Weights of a small mixture-of-experts language model, trained from scratch on English Wikipedia: 8 layers, vocabulary 9349.
Below are experts of layer 4 (counted from 0) of a mixture-of-experts language model. Rows are named down (a neuron's output weights, with its number) and show model dimensions 0-127. Each number is 128 + 24 x the weight over its row's rms, rounded and kept within 0 to 255.
Before each expert's rows: "raises" lists some tokens whose logits its average output raises strongly, later layers aside; "comes before" lists some tokens at least twice as common just after its tokens as in all text. This comes from a sample of Wikipedia text that the model never trained on. Tokens count by the router's weight.

# expert 40
raises: " the", " a", " their"
comes before: " the", " a", " his", " its", " other", " their"
down0 [133 122 144 147 141 169 125 140 123 123 132 134 109 175 140  90  96 125 155 109 111 147 186 146  88 117 130 133 133 147 122 121  88 138 132 106 150 115  99 125 101 152 142 157 123 110 100 130 122 112 135 131  91 138  82 131 100  97 129  74 136 112 119 136 108 169 134 146 128 123 134 147 108  74  68 135 113  99 120 128 162 114 141 132 161 145 176 114 150 126  56 106  95 153 140  94 140 134 109 108 134 144 177 135 143 144 162 126 155 128 138 131  97 104 124  90 134 174 128 139  86  84 119 152 137 144 139 122]

# expert 5
raises: "7", "3", "2", "6", "0", "4"
comes before: "0", "6", "4", "9", "5", "8"
down0 [132 107 127 140 103  77 143 126  97 127 148  99 132  89 151 109  86 113 140 130 180 133 165 108 133 133 149 104  93 128 140 143 122 159 137 122 115 160 112 136 164 146 142 140 110 122 133 149  94 167 121 123 166 191 129 148 120 120 125 121 143 112 143 145 121 133 115 135 185 141 102  64 101 153 128 115 119 145 195 141 102 133 126 114 134 135 118 101 139 137 116 169 115 144  91 120 145 128 131 110 108 107 113 148 120 119 126 190 107 158 147 134 102 108 135  52 117 128 148 160 110 116  79 111 133 126 124 148]

# expert 57
raises: " a", " the", " an", " one", " it", " \""
comes before: " a", " the", "201", "200", " well", " an"
down0 [151 128 108  95 127 149  97 133 130  50 114 109 118 138 135 154 141 124 152 187  77 124 125 139 100 108 154 118 122 128 131 101 145 144 115 168 145 103 112 131 150 136 125 100 169 134 153 123 151 136 148 140 153 105 125 135  79 128 100 133 135 157 129 116 129 108 136 115 160 146 121 122 156 131 127 145 147 135 165 139 148 170 171  94  92  90 141 111 134 125 141  96 144 136  84 103 122  83 146 142 120 116 165 138 119 129 151 128  91 106 150  90 135  94 147  86 111 126  88 143  99 170 162 150 112 101  81 144]

# expert 47
raises: "-", "|", " a", " ", "==="
comes before: "|", "-", " the", "|---|---|---|---|\n", "|---|---|---|---|---|---|\n", "|---|---|---|\n"
down0 [161  73 123 101 122 104 106 143 116 100 125 125 133  87 151 152 164 117 157 130  85 154  91 118 140  89 103 123  94 146 124 124  88 127 128 141 154 150 143 137 105 127 107 127 125 110  98 109 128 127 102 106 129 136 108 129 158 134 121 155 118 193 113 128 145 132 146 111 103  97  96 130 154 106  99 168 137  93  87 114 143 128 147 141 121 110  99  89 129 152 188 157 131 138 143 127 135 114 135 161 158 133 117 157 131 125 100 129 101 135 178 168  98  97 198 141  98 117  98 112 117 101 118 161 156 121 125 134]

# expert 4
raises: "200", "201", "193", "194", "199", "196"
comes before: "201", "1", "200", "202", "2", "0"
down0 [138  90  92 140  87 142  89 156 144 179 121  99 128 101 127 112 170 142 129 141 162 113 128  95 103 154 106 119  93 142 153  97 102 105  98 138 143 132 104 166  92 101 130  91 111 135 155  84 101 116 116 125 120 120 142 128 146 142  99 133 132 120 132 113 142 128 186 142 135 119 157 118 121 126 146 128 147 139 124 118  71  76 123 118  75 173  90 125 189 143 119 119 127 148 114 127 115 147 154 135 132 119 158 117 143 126 123 124 140 126  93 110 147 132  86 114 144 143 125  99 157 138 160 141 156 116 143  63]

# expert 26
raises: ".", " of", ",", ".\n\n", " on", ";"
comes before: "ing", " of", "ed", " in", "s", " to"
down0 [151 123 148 153 129  88 139  73 146 136 145 160  92 162 122 109 165 165 149 149 111 115 139 134 151 107 115  98 133 120 182 111 133 134 147 109 155 132 131 144 138  94 133 108 112 133 110 145 105 107 112 155 163 109 147 101 122 124 127 150 133 136 129 167 134  86 108 143 144 150 125 144 122 136 132 187 166 144 137 119  94 109 139 101 119 150 110 162 160 140 167 155 114 124 124 161 121  67 132 136  76  87 132 119 103 173 119  99 143 182 106 117 183 132  91 103 137 148 119 132 142 135 164 124 129 101 144 110]

# expert 42
raises: " in", " the", ",", " a", " for", " as"
comes before: " to", " the", " by", " that", " a", " in"
down0 [119 115 125  92 150 155 169 140 139 143  94 142 158 148 166 131 138 128 111 181  87 144 118 136 119  79 137 152 122 105 115 126 158 107 116 134 107 127 147 138 161 132 151 101 140 151 121 115 120 120 161 150 106 105 138 112 110  95 120 131  97  92 145 115 166 144 151 130 126 161 128  80 175 121 120 118 129 177 132 122 182 127 108 138 129 137  99 144 144 127 164 153 126 132 122 114 138 121 144 118 146 116 127  48 129 140  93 114 169 144  85 125 149 118  96 109 113 113  94 111 124  56 123 126 100 138  84 114]

# expert 21
raises: " in", " as", ",", ".", " by", " at"
comes before: " in", " to", " by", " on", " as", " for"
down0 [120 126 141 104 128  92 147 139 169 117 118 144 132  81 111  86 138 150 158 113 140 115 136  91 111 168 123 154 120 170 108 160 133 116 146 124 119 138 196  99 151 116  83  88 168 113 123 117 131 105 123 120 133 189 135 102 132 128 144 108  90 130 107 103 143 127 133 120 105 151 135 149 105 132 157 147 141 115 179 137 109  89 156 133 143 147 131 155 116 116 166 116 127 112 136 136 129 128 166 129 157 131  78 129 118 103 141 120  99 136 200 138 119 115 154 169 104 161 125 131 125 145  97 170  80 137 137 135]

# expert 3
raises: " and", ".", "ear", ".\n\n", "3", "umb"
comes before: " |", " |\n", "0", "1", "2", "3"
down0 [137  95 129  91 117 189 146 148 108 151 150  87 147 102 113 175  92 120 137  82 140 136 100 155 156 167 150 145 153 151  82 103 109 133  99 128  96 125  93 138 119 172 140 127 153 105 116 112 113 120 127  94 149 143 164  89 155 143 137 114  93 107 137 165 123 125  99 152 114 152 139 151 134 133 146 167 114 137 117 168 113 139 126 112 146 106 138  76  86 105 108 146 135 137 132 106 134 131 132 174 122 118 121 181 148 127 144 124 141  93 152 107 116 105 126 111 169 125 105 151 159 117  95 155 144 153 131  97]

# expert 28
raises: " of", ",", ".", " (", " and", "s"
comes before: ",", " and", " in", "\n", " (", "s"
down0 [152 132 102 114 117 149  77 137 150 154 100 148 122 102 151 118  75 139 111 111 137 118 202 137 146 165 174 125 115 139 127 150 126 127 102 101 199 100 108 119 131 120 127  94 146 132 128 108 108  86 171 133 181 143  97 110  94 103 159 109 164 102 121 131 188 116 139 124 111 160 143 128 110 136 128 113 161 173 110 135 134 137 125 121 144 114 122 101 122 154 145 169 165  92 122 130 135 120 141 103 126 126 146 126 173 135 160 141 128 158 116 161 126 120 146 106 123 134 132 149 107 107  93 161 133 152 135 144]

# expert 19
raises: "+", " of", " from"
comes before: ",", " (", " |", "\n", " =\n\n", " was"
down0 [139 109 111 124 130 136  97 111 106 118 143 106 145 126  96 112 136 178  95  95 158 116 133 103  92 122 145 168 144 145 100 166 137  97 110 114 126 151  92 102 150 132 154 114 106 114 143 130 100 104  75 122 106 185 162 145 153 127 109 134 138  97 124 120 116 144 110 137  94 117 130 117 126 157 111 163 143 133 144 159 139 136 172 148  99 172 127 126  86 131 126 121  97 149 103 145 165 111 122 120 153 133  76  89 130 138  66 122 157  90 168 153 127 145 132 142 127 152 174 112 182 133 131 125 131 156 154 126]